{
  "n_layer": 9,
  "experts_per_token": 4,
  "moe_layers": [0, 1, 2, 3, 4, 5, 6, 7, 8],
  "router_logit_norm": 2.0,
  "tie_embeddings": false,
  "lr": 0.00216,
  "batch_tokens": 65536,
  "seq_len": 512,
  "steps": 7499
}
Below are experts of layer 6 (counted from 0) of a mixture-of-experts language model. Rows are named router (the router's row for the expert) and show model dimensions 0-255. Each number is 200 + 20 x the weight over its row's rms, rounded and kept within 0 to 999.
Before each expert's rows: "comes after" lists some tokens at least twice as common just before its tokens as in all text; "mostly gets" lists some tokens that are sent to it at least half of the time. This comes from a sample of Wikipedia text that the model never trained on. Tokens count by the router's weight.

# expert 52
comes after: "-", "\n", ":", " Animal", " •", " P"
mostly gets: "hylum", " Clade", " sq", " Binomi", " sub", " Coordinates"
router,185,201,228,188,187,207,197,183,186,196,175,212,218,208,167,179,157,202,242,221,217,201,185,189,179,205,194,213,181,190,214,208,173,179,178,174,202,170,210,195,205,260,206,195,172,219,188,230,194,182,235,210,173,197,171,199,223,219,197,209,150,167,189,179,193,202,219,177,187,187,200,209,140,209,192,193,211,197,198,205,187,211,218,214,226,163,223,169,205,194,186,226,234,228,201,197,185,201,185,236,182,224,175,191,225,213,165,179,206,166,174,188,195,234,208,215,208,219,167,246,212,187,225,163,215,203,206,210,202,213,180,208,198,186,200,167,180,188,178,217,198,190,182,210,208,184,193,219,249,194,221,204,163,204,225,204,190,203,192,233,175,188,170,216,174,203,232,198,179,191,200,202,228,177,179,209,197,219,188,190,211,200,206,229,184,217,165,207,195,219,241,195,189,199,188,199,213,189,188,201,226,215,180,205,196,199,199,174,198,199,206,181,215,176,227,220,226,184,221,180,187,172,218,193,197,218,217,205,205,182,221,243,180,202,187,161,189,207,229,221,190,218,182,190,212,239,197,209,165,210,232,187,229,173,167,167

# expert 124
comes after: " |", "N", ":", ";", " /", "RS"
mostly gets: " 0", "_{", " −1", " GF", " −2", " (2"
router,181,173,214,224,193,205,209,138,172,181,235,191,188,208,224,231,210,189,176,217,173,202,177,210,196,211,192,208,200,237,209,176,164,205,180,223,194,220,190,164,201,229,162,191,180,202,212,239,170,215,229,223,183,193,201,215,201,234,193,174,199,190,177,173,173,190,222,167,170,190,184,202,194,197,186,202,243,171,192,203,194,197,220,214,218,194,233,219,202,233,231,220,230,230,193,202,220,180,239,205,209,202,162,189,235,204,195,201,227,194,190,212,167,234,217,201,187,194,211,195,193,215,171,213,207,187,188,209,212,183,157,258,169,227,190,188,188,198,177,169,197,170,183,188,178,196,211,189,197,210,219,187,200,174,211,198,186,211,212,205,186,205,177,207,167,205,211,190,184,216,205,173,221,166,212,188,186,226,199,186,184,187,181,183,234,197,185,209,197,174,211,197,191,210,224,226,230,159,194,210,185,234,212,232,210,206,222,205,166,206,216,186,183,206,183,235,221,199,203,181,190,171,216,178,197,215,170,221,169,189,216,218,173,185,194,207,154,197,196,193,188,236,200,204,211,220,229,211,219,202,205,164,225,190,199,208

# expert 59
comes after: ",", " one", "s", " well", " years", " people"
mostly gets: " or", " and", " least", " including", " while", " 2009,"
router,219,208,182,168,178,193,187,201,240,192,189,207,217,171,217,184,220,183,199,222,188,206,172,188,161,202,209,219,190,175,222,210,237,192,195,196,221,191,194,202,211,201,206,217,191,202,217,215,218,201,220,155,222,198,222,173,212,202,183,193,218,200,216,204,197,206,174,204,221,191,225,211,216,229,182,212,218,202,184,223,248,193,203,229,211,222,181,218,213,218,187,200,207,145,182,208,186,241,231,194,222,227,217,222,185,218,203,199,177,169,199,177,197,167,179,189,195,175,190,219,189,222,206,204,213,177,205,214,199,224,193,187,226,220,182,213,195,216,217,200,187,217,234,205,205,219,226,183,191,195,233,192,218,188,202,189,200,223,202,170,160,176,216,185,189,198,214,177,247,186,188,182,217,189,192,165,217,244,207,218,156,186,192,207,176,198,227,179,213,184,210,177,246,191,213,211,212,233,214,193,175,215,193,198,198,181,195,221,206,241,208,239,185,172,200,165,169,194,169,209,226,184,256,209,183,205,199,194,225,232,174,190,232,190,206,193,226,209,164,221,199,219,237,195,155,156,218,202,166,210,170,210,196,218,200,205

# expert 19
comes after: " |", " 1", ";", " 2", " 3", " 4"
mostly gets: " MF", " Pld", " FW", " Chevrolet", " GK", " 0"
router,184,197,232,224,217,202,203,164,210,180,205,201,213,176,218,179,220,192,172,180,183,153,216,173,193,246,180,215,191,227,162,179,184,214,213,225,158,212,218,179,210,202,203,207,178,182,205,182,211,212,183,180,189,180,220,219,197,200,216,177,205,192,183,239,173,216,205,217,184,225,195,203,209,176,191,223,201,202,180,198,200,201,218,213,175,225,249,217,186,225,210,218,177,197,217,175,221,216,197,219,204,204,189,198,202,209,213,215,231,196,210,208,167,218,216,232,226,202,208,168,195,199,182,211,222,181,166,184,227,237,169,251,179,191,216,166,221,170,220,216,212,192,211,216,224,214,227,173,190,188,230,174,194,202,179,199,201,204,206,189,228,190,240,239,212,216,197,212,198,195,212,202,209,174,165,197,175,219,205,182,245,178,218,192,224,189,181,186,207,171,214,236,168,215,220,212,233,212,199,180,201,212,193,228,185,192,189,235,187,172,174,207,223,205,180,217,207,191,165,185,167,207,180,196,222,212,162,230,181,191,158,198,188,227,194,202,180,183,216,162,232,213,233,187,213,199,229,210,213,174,211,205,203,198,193,201

# expert 51
comes after: " a", " the", " an", " no", " is", " be"
mostly gets: " good", " positive", " value", " similar", " conditions", " potential"
router,170,209,235,232,199,219,212,217,212,254,150,187,179,210,174,199,182,194,181,225,228,191,150,200,216,166,179,188,200,190,184,199,229,190,217,183,192,198,231,190,183,177,184,206,205,194,240,181,184,212,222,244,203,214,209,190,203,178,210,232,205,248,208,228,199,216,184,190,206,224,193,212,155,168,217,173,231,214,203,201,232,172,169,215,191,192,200,192,199,182,234,172,209,193,221,196,158,163,218,195,202,217,183,194,206,205,197,176,233,242,192,221,201,190,204,171,182,226,189,234,189,211,209,207,189,171,195,190,189,216,209,171,202,207,230,216,197,196,246,203,172,210,214,208,208,193,180,226,211,208,178,210,187,184,193,169,192,195,195,193,204,200,191,213,216,194,185,196,176,236,209,235,163,213,205,204,193,247,219,200,195,164,187,196,168,202,194,217,195,228,222,228,208,193,200,182,182,215,191,186,182,213,184,165,200,218,191,202,227,230,201,206,218,199,211,210,229,202,195,221,231,185,202,230,195,185,194,161,203,213,178,234,217,189,184,204,234,191,190,228,196,215,207,207,221,219,155,219,195,188,206,185,243,192,198,168

# expert 46
comes after: " of", "'", " to", " on", " in", " with"
mostly gets: " new", " its", " their", " entire", " any", " our"
router,212,212,232,179,217,237,181,227,219,223,162,199,167,228,214,213,182,210,196,198,219,207,185,230,214,177,203,177,228,162,209,207,227,207,218,193,195,208,215,230,218,173,183,246,202,204,238,179,212,202,170,250,210,224,225,190,194,210,178,228,213,230,227,234,208,205,197,229,223,212,178,178,180,196,216,220,200,187,184,209,226,157,167,178,194,193,175,191,195,215,240,201,220,160,175,214,227,184,206,191,214,214,216,206,216,223,196,189,215,188,237,212,189,193,171,167,185,212,229,261,195,193,252,203,161,177,178,213,213,207,201,173,216,200,212,225,200,247,195,198,172,204,229,226,170,232,210,223,200,225,203,173,206,187,200,181,217,206,202,196,221,205,205,182,206,169,229,176,176,175,212,211,179,180,191,226,215,185,205,185,186,193,186,172,185,213,196,211,217,205,215,198,214,206,193,170,206,230,205,206,182,202,211,164,204,220,187,171,218,208,200,182,201,192,201,198,202,200,189,199,241,214,204,216,213,198,233,166,205,218,190,218,240,188,198,205,239,208,207,196,204,239,195,194,199,195,177,215,198,221,211,183,217,180,191,219

# expert 89
comes after: "-", "|", "==", "\n", "=", "Scientific"
mostly gets: "History", " Preced", " Coordinates", " Website", "Population", "Species"
router,171,186,188,196,192,186,170,200,181,202,166,185,209,187,159,199,207,217,224,175,194,192,179,165,182,190,204,218,172,200,201,222,187,197,193,194,182,195,200,205,193,193,222,211,207,208,190,207,195,191,202,202,194,186,211,191,191,213,218,205,200,204,196,218,204,174,214,208,205,252,189,214,211,212,216,192,176,241,218,164,164,213,192,180,213,210,217,234,221,193,179,193,196,222,228,227,211,177,203,178,222,183,195,166,240,229,180,209,223,199,186,216,209,163,193,213,225,205,224,194,212,177,201,193,221,208,208,195,174,237,196,210,205,188,203,194,240,171,209,225,189,190,216,228,205,172,183,206,194,176,230,198,174,218,187,205,186,223,231,244,214,215,184,230,225,212,221,181,158,193,197,182,213,177,237,203,215,188,170,193,253,231,243,208,196,194,178,190,206,192,185,237,207,206,221,181,194,198,224,187,203,178,187,179,159,195,195,205,202,188,187,190,237,213,203,172,203,222,170,210,168,215,176,217,167,220,170,211,174,161,168,220,167,170,186,179,190,202,234,219,206,248,181,164,207,200,218,209,197,232,234,179,231,165,201,187

# expert 118
comes after: "\n", "==", " ==", "===", ".", " ==="
mostly gets: "===", "==", " ==", "====", " ===", " ===="
router,241,196,186,197,235,232,171,187,182,204,148,226,161,210,179,201,208,232,191,226,222,211,200,198,217,177,200,203,212,209,226,198,201,219,180,185,203,201,223,217,200,212,184,183,213,198,200,232,215,169,188,220,195,189,156,188,211,201,175,206,220,168,205,192,184,162,200,182,179,186,198,198,210,229,174,195,209,236,216,192,181,191,177,162,193,174,229,232,221,179,185,221,192,196,201,171,180,195,216,230,154,207,177,176,233,211,190,189,179,216,188,208,217,208,203,212,221,167,195,231,236,190,184,188,209,228,199,179,175,176,216,215,181,226,182,232,200,195,192,213,242,213,209,182,175,200,156,204,221,202,173,250,166,212,238,203,179,215,196,194,188,202,198,231,220,210,209,206,187,199,189,204,207,211,225,194,201,206,212,184,221,219,193,214,204,207,175,223,228,203,160,172,202,206,168,192,173,157,235,203,213,200,219,183,181,217,227,189,196,217,218,187,196,202,219,219,191,181,213,173,160,235,184,195,172,203,168,193,217,223,204,193,211,211,211,172,169,181,218,221,199,199,161,212,224,172,184,209,228,192,195,180,218,182,209,231

# expert 33
comes after: " The", " the", " Best", " National", " Film", " International"
mostly gets: " Award", " Film", " Society", " Albums", " Festival", " Actor"
router,236,182,157,218,206,178,206,206,193,212,203,197,210,221,172,209,222,222,216,169,191,220,210,224,164,226,204,203,194,188,200,187,198,174,156,217,235,233,197,183,200,172,186,205,196,233,170,184,202,220,220,162,189,190,213,230,186,179,209,191,223,179,165,229,212,203,158,203,199,231,225,218,217,198,213,172,178,212,210,185,194,177,190,167,204,202,188,198,178,165,171,225,181,227,224,221,240,203,208,175,176,188,213,181,239,189,191,189,198,227,180,213,193,166,214,208,215,210,229,190,195,220,182,218,215,210,185,211,171,210,199,216,194,212,206,190,210,180,229,213,211,197,201,163,234,180,172,211,224,221,164,216,217,213,190,206,208,170,227,192,212,217,196,251,230,202,231,224,177,179,200,194,172,213,192,214,201,186,185,190,216,200,235,201,186,196,186,216,167,191,192,237,214,203,229,199,232,210,209,191,201,180,189,171,206,180,198,209,200,211,204,207,219,212,201,213,207,188,256,174,190,208,167,193,198,210,181,210,189,180,195,167,199,231,173,218,190,194,227,206,226,180,190,227,167,228,190,226,220,185,180,205,197,232,223,252

# expert 99
comes after: "\n", "==", " ==", " ===", "===", "===="
mostly gets: ".\"", "\".", ".”", " ‘", " $\\", "."
router,195,209,134,212,219,203,182,228,200,194,166,193,183,201,159,217,215,191,187,210,185,228,240,179,202,196,202,171,211,232,197,196,170,186,201,196,178,169,205,207,205,215,192,190,210,176,203,196,154,240,223,191,197,212,204,205,226,190,211,190,199,182,191,189,181,224,209,150,194,186,210,192,224,187,193,212,177,212,191,183,184,226,217,215,198,192,180,203,244,198,208,252,185,154,233,192,166,211,196,168,150,226,185,186,216,205,184,179,192,178,189,170,182,209,220,193,207,184,176,194,219,197,194,215,219,194,212,168,161,207,223,178,174,191,213,226,230,191,200,221,192,198,175,204,178,176,217,196,217,220,170,226,183,203,228,217,181,205,207,205,195,198,199,220,226,203,192,217,193,215,207,174,220,227,196,191,212,201,194,164,172,193,213,225,179,170,177,183,239,194,187,213,196,188,208,152,199,216,195,202,202,201,208,209,219,177,199,201,200,207,168,201,229,207,205,228,189,196,191,194,170,221,154,155,223,205,224,208,179,198,195,197,181,181,218,170,168,197,215,211,181,176,213,203,233,209,183,189,237,160,236,180,198,195,169,183

# expert 108
comes after: " to", " he", " and", " also", " who", " He"
mostly gets: " took", " worked", " wrote", " make", " moved", " gave"
router,186,210,232,204,198,195,212,216,226,223,193,193,214,192,157,217,214,215,181,201,208,202,175,203,200,175,217,194,185,169,180,207,200,224,224,180,215,181,168,217,179,194,199,188,232,196,224,186,226,197,215,172,183,219,195,198,202,198,208,192,185,236,207,180,215,191,191,174,201,209,193,174,192,186,210,201,206,201,180,250,175,175,178,203,213,223,215,188,194,188,205,183,202,196,203,189,180,190,174,200,206,228,224,224,173,170,235,217,253,215,220,204,210,164,205,193,196,173,206,217,200,226,178,218,178,167,201,187,239,199,224,168,178,173,199,213,179,187,210,207,177,202,191,199,173,210,191,203,215,214,189,198,201,162,175,159,214,209,191,201,171,220,199,162,206,182,156,227,245,204,193,243,174,223,205,211,168,186,185,207,220,221,171,186,140,177,208,202,182,203,207,180,202,186,176,195,192,206,175,178,202,215,177,205,220,221,175,207,215,211,204,224,208,212,196,211,165,223,194,196,172,185,217,229,233,185,213,153,180,199,161,172,212,184,220,216,246,245,146,201,183,178,184,215,212,216,190,196,206,174,226,187,187,205,193,190

# expert 81
comes after: "|", " (", " |", " the", "dis", "W"
mostly gets: " MPC", " Haleakal", " Billboard", " Outstanding", " royal", " Albums"
router,203,215,169,233,238,196,204,216,196,195,195,192,221,182,167,233,189,224,189,167,197,209,225,176,173,199,221,197,236,220,161,178,203,179,171,188,206,251,206,217,202,189,209,214,198,202,204,190,180,210,196,162,175,210,219,218,189,202,218,184,227,187,153,252,215,198,206,182,197,196,191,181,234,175,148,190,196,221,202,163,194,190,232,191,210,234,184,239,197,193,228,206,204,219,204,213,204,225,220,210,217,188,219,194,247,216,196,216,221,162,168,227,181,194,199,203,230,192,204,167,179,205,184,212,224,197,192,240,167,189,153,203,199,186,219,164,206,161,223,233,220,215,177,210,205,211,207,228,235,197,238,221,221,196,207,180,192,178,219,212,184,205,200,230,233,234,221,210,175,204,219,209,217,189,167,170,200,206,185,191,194,230,234,232,225,182,207,229,189,205,199,201,190,192,221,173,247,194,198,188,198,201,166,197,209,191,203,212,200,219,179,209,204,207,213,195,203,217,222,187,175,176,202,188,213,198,205,199,157,185,210,203,185,190,172,197,207,207,206,203,215,212,227,204,204,218,196,205,229,182,217,184,189,197,188,224

# expert 2
comes after: ",", ".", " However", "In", " In", " that"
mostly gets: " which", " when", " where", " who", " because", " However"
router,213,181,198,154,208,211,212,216,217,227,213,188,184,203,187,216,191,180,193,239,182,184,164,195,186,170,221,195,206,191,214,207,219,194,197,180,237,195,180,211,173,210,194,207,224,159,246,168,213,194,206,216,241,206,198,154,217,197,202,231,236,234,200,226,217,201,175,224,204,185,205,223,184,213,184,216,217,203,173,207,243,175,189,176,182,206,166,183,194,243,201,176,202,156,198,188,189,191,184,189,219,203,221,194,195,238,202,182,180,175,227,201,223,208,163,207,193,211,194,233,185,207,219,198,215,182,225,193,216,202,201,170,223,199,203,233,207,222,199,163,206,180,216,213,189,193,218,192,184,224,204,199,202,176,198,206,217,200,199,181,213,186,212,159,225,183,214,209,222,191,191,221,219,185,208,190,189,195,181,233,176,210,187,190,163,228,213,187,197,193,201,178,249,185,223,195,206,216,225,210,207,225,207,180,205,187,169,190,235,231,215,222,161,198,213,185,181,204,203,236,244,210,191,213,216,204,186,167,204,218,196,203,227,205,212,201,228,199,170,222,176,234,205,204,212,163,208,186,187,201,145,167,244,193,203,191

# expert 3
comes after: " was", " the", " he", " He", " to", " first"
mostly gets: " announced", " appointed", " election", " signed", " graduated", " retired"
router,188,193,214,193,214,191,219,173,223,186,210,181,215,221,221,184,204,201,212,164,185,187,176,197,194,181,210,205,190,179,170,212,247,208,194,211,198,207,172,218,208,142,211,188,218,205,214,195,186,188,227,169,207,182,204,186,153,165,191,190,205,191,205,209,181,190,190,191,181,228,200,174,207,168,208,203,180,223,224,164,210,193,212,191,202,177,239,167,173,207,206,164,200,183,185,180,212,175,181,190,197,195,237,236,175,180,207,224,187,200,206,207,208,177,210,203,182,218,214,208,152,193,176,191,206,183,203,191,236,235,223,207,189,205,192,193,176,186,184,224,186,165,213,242,222,215,183,202,194,178,173,239,218,206,158,184,210,202,207,176,199,211,191,205,213,202,177,219,217,177,173,227,187,210,182,212,170,178,193,171,205,214,192,224,185,179,246,212,164,191,184,238,252,211,192,175,203,211,178,182,186,209,181,233,192,232,230,243,197,175,200,211,206,220,201,193,179,206,181,175,196,213,181,207,201,191,197,197,188,199,151,160,229,222,187,228,209,217,161,200,226,176,211,204,192,178,165,219,229,215,190,188,204,191,197,182

# expert 126
comes after: "\n", " Elevation", " low", " high", " such", " or"
mostly gets: "<", " Animal", " red", " black", " grey", " ethnic"
router,170,199,166,187,168,201,158,231,182,221,189,233,209,201,184,219,202,220,178,217,222,221,191,182,214,197,197,187,190,164,193,233,196,172,218,186,187,191,224,179,202,224,203,194,187,193,205,239,186,208,219,209,182,199,218,243,198,221,210,205,222,222,184,190,164,191,185,198,214,196,178,227,216,188,204,211,199,191,220,207,173,217,188,200,205,189,170,205,204,200,198,198,208,202,178,206,198,207,200,216,210,210,166,195,245,207,198,206,199,200,191,196,199,222,187,212,230,204,175,195,188,187,212,199,169,164,186,222,133,184,182,201,197,210,209,177,223,194,178,214,213,191,186,187,224,205,215,192,215,172,222,162,142,192,252,219,159,203,190,207,160,197,171,219,152,222,224,198,170,200,199,180,229,180,162,205,192,234,202,192,165,189,242,183,184,226,182,223,209,215,200,217,192,191,184,189,213,233,170,205,207,192,193,190,155,179,192,187,201,225,235,189,210,199,212,181,184,199,218,208,188,204,237,217,186,212,219,186,187,179,243,241,222,199,167,192,183,198,223,196,227,219,235,212,198,226,230,205,207,178,229,190,193,209,194,171

# expert 95
comes after: " the", " The", "The", " his", " this", " a"
mostly gets: " island", " genus", " story", " album", " portion", " front"
router,219,152,184,243,165,206,164,217,217,213,170,207,210,221,185,196,196,209,176,168,191,177,171,207,217,199,176,235,219,159,184,184,193,176,186,196,179,231,252,200,196,165,184,215,226,234,185,208,173,218,220,195,188,203,209,160,177,179,221,202,186,204,185,207,207,174,206,220,207,234,194,203,218,185,208,197,184,207,206,167,185,168,222,174,227,188,227,193,191,191,217,169,185,198,230,208,186,177,192,179,211,204,200,195,198,206,185,201,224,238,212,181,175,161,236,188,204,235,196,248,180,213,187,215,192,169,198,196,206,213,219,201,177,156,199,238,162,178,209,208,178,193,209,220,205,179,198,222,220,205,177,251,213,228,182,183,215,150,217,217,213,194,236,210,204,194,225,163,197,218,198,198,201,193,212,181,205,165,182,218,208,211,191,202,170,226,202,205,200,214,228,222,245,186,184,222,194,208,186,173,199,184,175,195,209,196,181,217,192,174,190,191,178,198,241,207,205,210,183,212,199,199,181,228,183,197,181,160,189,182,173,209,194,207,215,185,152,210,191,213,198,204,212,199,210,202,215,214,210,201,213,191,223,177,191,191

# expert 69
comes after: " 0", " ", " 1", " 2", " 3", " 4"
mostly gets: " 0;", " 3;", " 13;", " 2;", " 17;", " 1;"
router,187,225,221,171,226,184,172,170,201,191,205,205,215,201,221,161,223,172,175,179,173,170,224,199,219,226,192,220,171,218,198,179,216,220,205,233,193,198,190,188,217,218,193,202,183,212,233,218,221,188,207,187,226,169,208,198,208,187,194,192,191,183,192,237,177,216,177,211,173,172,207,207,198,172,221,218,181,207,205,195,222,217,218,219,168,234,197,180,165,231,179,192,189,160,170,206,231,223,236,193,193,188,186,187,213,175,188,216,180,178,187,204,202,210,211,208,194,204,242,173,215,219,193,198,200,214,161,228,209,191,196,232,188,229,187,173,207,187,179,192,197,206,229,189,224,244,196,183,173,203,183,166,184,214,205,235,208,224,164,181,211,197,238,223,168,217,211,190,200,202,188,208,222,197,182,187,175,208,195,185,213,179,174,181,230,205,202,203,205,180,172,208,183,202,218,216,217,229,190,176,220,195,188,212,187,173,210,234,191,227,192,217,209,219,192,183,195,212,228,175,173,235,233,241,233,205,184,212,220,197,200,193,193,218,179,224,159,177,151,156,231,190,220,198,192,158,211,223,208,189,204,195,177,207,193,228

# expert 82
comes after: " was", " is", " were", " be", " been", " are"
mostly gets: " returned", " worked", " died", " went", " remained", " able"
router,192,212,217,226,195,175,186,186,224,232,207,192,223,208,177,189,196,194,184,202,201,209,217,191,197,155,183,180,196,178,186,235,216,194,217,197,230,184,176,183,204,188,197,215,218,177,234,192,188,208,234,206,222,223,218,192,202,198,209,186,187,214,236,206,220,209,225,190,196,203,184,205,166,193,218,200,195,217,182,231,176,191,174,201,220,195,199,192,178,199,218,181,199,176,239,173,176,198,168,206,226,224,174,215,158,176,232,216,234,189,218,205,200,168,207,191,163,182,230,198,184,200,197,190,191,188,215,211,251,180,218,211,226,167,182,181,183,216,197,192,213,192,214,188,206,221,207,224,184,221,248,234,188,170,200,159,218,228,190,195,200,208,183,172,190,177,187,192,191,161,193,237,168,189,188,215,200,213,194,222,201,225,187,208,146,182,227,228,217,214,200,172,177,177,167,196,200,191,183,185,175,209,194,217,237,214,179,195,182,213,202,223,199,170,222,212,186,199,167,231,214,200,215,204,213,174,250,165,212,199,200,204,225,200,221,244,221,230,166,208,163,230,205,236,208,203,176,200,216,160,207,195,204,203,194,206

# expert 121
comes after: "\n", " ", " 1", " Win", " 2", " Loss"
mostly gets: "|", " →", " 1-0"
router,193,216,194,171,239,197,178,200,163,188,223,223,202,226,220,184,208,224,188,191,224,194,210,183,185,246,226,227,187,220,211,167,216,207,212,227,187,182,220,184,177,185,217,193,200,180,185,242,216,174,218,210,201,190,200,198,198,187,205,183,204,193,183,244,181,226,174,177,163,200,198,201,207,182,193,232,177,199,240,198,235,217,209,206,215,192,202,176,168,208,201,210,204,180,156,200,247,222,216,189,176,194,185,210,213,196,197,218,184,174,249,217,194,210,184,214,189,216,199,190,210,177,197,176,168,232,157,216,174,191,195,239,217,213,205,170,241,175,206,210,209,194,208,199,228,244,221,196,171,181,201,175,189,199,236,214,201,216,218,201,217,204,182,219,168,211,207,178,214,203,178,209,190,213,169,187,198,177,207,212,216,180,195,188,223,224,229,202,227,175,184,190,213,201,219,218,247,192,215,170,197,180,212,215,183,183,197,216,192,194,220,177,208,171,178,171,191,231,207,192,188,237,213,236,212,220,182,207,247,189,214,212,183,211,162,203,179,197,180,180,203,190,194,198,171,186,230,171,213,196,213,206,195,228,164,228

# expert 4
comes after: " the", " a", " north", " The", " km", " south"
mostly gets: " south", " north", " west", " village", " east", " river"
router,227,184,195,229,186,184,191,196,201,209,214,202,211,237,206,239,170,204,164,197,214,228,190,167,215,218,162,188,179,204,209,223,182,212,166,177,154,210,168,214,227,211,206,177,217,238,190,186,166,211,193,223,193,215,211,217,197,260,221,219,159,188,227,213,209,174,229,184,215,223,199,227,169,187,222,203,221,216,225,180,156,219,222,199,199,188,191,194,200,189,203,195,214,186,208,207,175,200,183,222,212,185,208,177,222,220,181,226,211,236,207,187,163,174,216,184,225,224,190,198,201,180,189,190,174,158,217,221,168,234,190,184,168,202,215,224,165,206,192,205,231,213,173,213,206,212,175,192,219,202,199,230,200,221,191,225,199,214,172,213,186,217,215,199,184,221,205,173,185,199,200,159,177,203,192,203,222,186,188,205,233,184,211,199,181,214,165,215,227,187,232,217,197,175,175,214,169,206,178,202,204,190,215,220,174,178,170,197,194,175,170,206,212,214,179,212,238,188,180,203,212,204,213,186,186,208,191,195,189,184,198,223,193,181,201,205,167,194,178,215,192,230,195,153,213,229,229,173,198,220,215,184,194,164,210,171

# expert 106
comes after: " a", " first", " an", " his", "==", "year"
mostly gets: " debut", " week", " songs", " goal", " bout", " band"
router,188,175,215,226,228,205,194,198,193,204,177,177,223,183,189,173,178,196,206,186,205,207,161,195,210,178,204,207,177,191,187,203,231,168,180,184,152,216,232,211,191,158,194,201,194,210,205,181,177,181,228,201,195,220,220,204,190,175,188,235,230,198,208,209,193,192,183,220,193,232,189,187,185,162,221,123,193,228,206,182,220,188,178,180,224,199,223,181,156,178,193,181,199,208,242,214,204,201,200,219,216,190,193,181,195,218,188,195,215,227,204,181,220,167,206,209,195,207,251,217,161,179,193,209,215,194,166,207,216,226,217,190,166,201,197,189,194,183,232,176,217,189,234,217,227,191,181,215,208,206,136,232,206,217,213,207,204,199,221,194,190,214,236,215,217,162,206,200,203,196,210,213,169,201,190,212,194,206,192,203,210,219,187,233,189,236,221,217,170,238,197,225,210,206,207,204,200,207,188,178,191,220,206,206,181,225,201,210,168,193,184,211,205,215,214,228,214,194,185,178,212,216,179,240,168,211,158,172,187,200,185,195,223,220,219,218,210,170,155,194,221,186,225,205,194,181,192,228,189,206,187,213,232,176,189,222

# expert 98
comes after: "|", " |", "-", ":", " [", " 7–6^{("
mostly gets: "0", " UTC", "8", "4", "5", "9"
router,258,195,205,204,165,183,237,157,185,211,204,201,200,167,212,188,205,206,193,184,188,206,197,161,202,224,189,213,178,222,189,185,212,197,192,215,199,203,199,179,205,196,217,156,184,209,210,201,174,173,211,211,183,200,195,216,205,202,204,203,208,204,218,181,178,185,214,190,214,211,207,168,204,186,177,221,185,223,181,167,170,220,232,216,225,197,196,220,198,222,223,231,207,211,216,213,222,191,178,215,199,210,175,194,201,236,196,213,175,202,182,198,194,219,195,231,219,192,200,186,234,210,186,237,223,200,228,243,183,207,206,242,226,230,169,220,212,170,210,214,217,228,226,214,198,214,195,191,198,181,217,175,180,180,226,201,169,201,196,227,198,206,191,223,174,232,179,226,173,214,199,229,193,214,193,209,177,202,174,186,208,214,213,187,227,212,190,193,226,179,204,211,167,208,226,221,192,178,174,164,165,252,205,221,171,197,203,238,196,221,176,173,234,192,204,183,234,187,210,222,206,236,202,163,175,189,168,204,187,146,195,197,183,202,198,187,156,185,206,190,199,233,180,173,231,192,242,179,206,208,208,182,167,199,204,185

# expert 6
comes after: " was", " is", " a", ",", " an", " as"
mostly gets: " died", " married", " born", " elected", "born", " politician"
router,165,237,163,194,204,170,185,198,188,178,206,170,198,180,206,192,206,187,229,208,229,188,191,185,184,191,209,181,202,165,218,223,213,197,209,173,226,164,191,199,196,171,198,232,201,159,178,196,207,218,215,142,183,178,217,211,203,194,171,233,204,208,193,180,189,221,248,201,194,230,177,220,196,194,194,205,182,224,220,183,188,213,199,181,220,226,193,210,172,207,215,195,241,212,238,195,201,208,209,180,204,182,218,179,168,217,222,211,184,192,204,206,204,193,178,212,196,190,216,202,183,199,194,187,230,166,183,180,215,243,196,214,187,183,214,203,177,239,211,224,215,167,210,225,209,226,252,168,187,209,246,190,216,212,192,244,207,225,209,203,188,200,187,215,178,191,164,180,206,180,199,183,134,183,147,187,172,222,204,201,191,199,197,204,218,205,209,210,207,218,239,207,200,197,226,194,197,204,217,195,192,230,194,211,172,168,223,183,169,216,192,185,226,215,213,156,200,201,190,202,216,223,199,172,199,215,198,196,227,201,224,186,217,180,241,170,220,200,226,226,207,182,206,197,184,224,212,195,176,211,216,233,206,210,198,185

# expert 73
comes after: "\n", "    ", " 2", " medal", " 1", " 4"
mostly gets: "|", "|---|", " -", " –", " *", "4."
router,200,185,180,166,171,192,190,225,158,227,231,224,189,174,241,207,199,207,198,197,185,207,218,216,184,239,180,213,195,189,172,208,182,186,194,195,196,189,198,194,167,185,215,189,219,184,190,243,187,193,205,179,202,183,206,211,181,224,189,177,231,173,176,219,171,217,184,199,185,197,210,193,234,184,210,233,176,198,228,201,212,213,200,177,209,184,177,221,192,220,173,219,196,188,190,202,210,221,217,202,214,169,219,182,198,197,208,209,188,209,251,220,208,234,176,203,205,215,181,182,206,179,190,194,180,209,189,203,200,170,200,231,196,190,211,170,224,181,177,189,225,222,220,199,205,183,220,201,191,168,213,172,137,178,248,223,160,208,182,223,217,218,205,234,200,204,165,225,194,180,197,243,181,195,180,201,198,165,206,195,197,191,188,204,218,209,225,208,240,184,189,193,213,234,209,236,224,210,208,211,218,189,200,211,209,194,189,190,201,170,234,176,225,224,184,174,178,158,225,208,182,234,239,194,214,213,171,215,239,179,241,209,191,226,200,216,212,183,184,206,199,185,226,217,203,197,237,187,231,193,210,229,184,227,185,194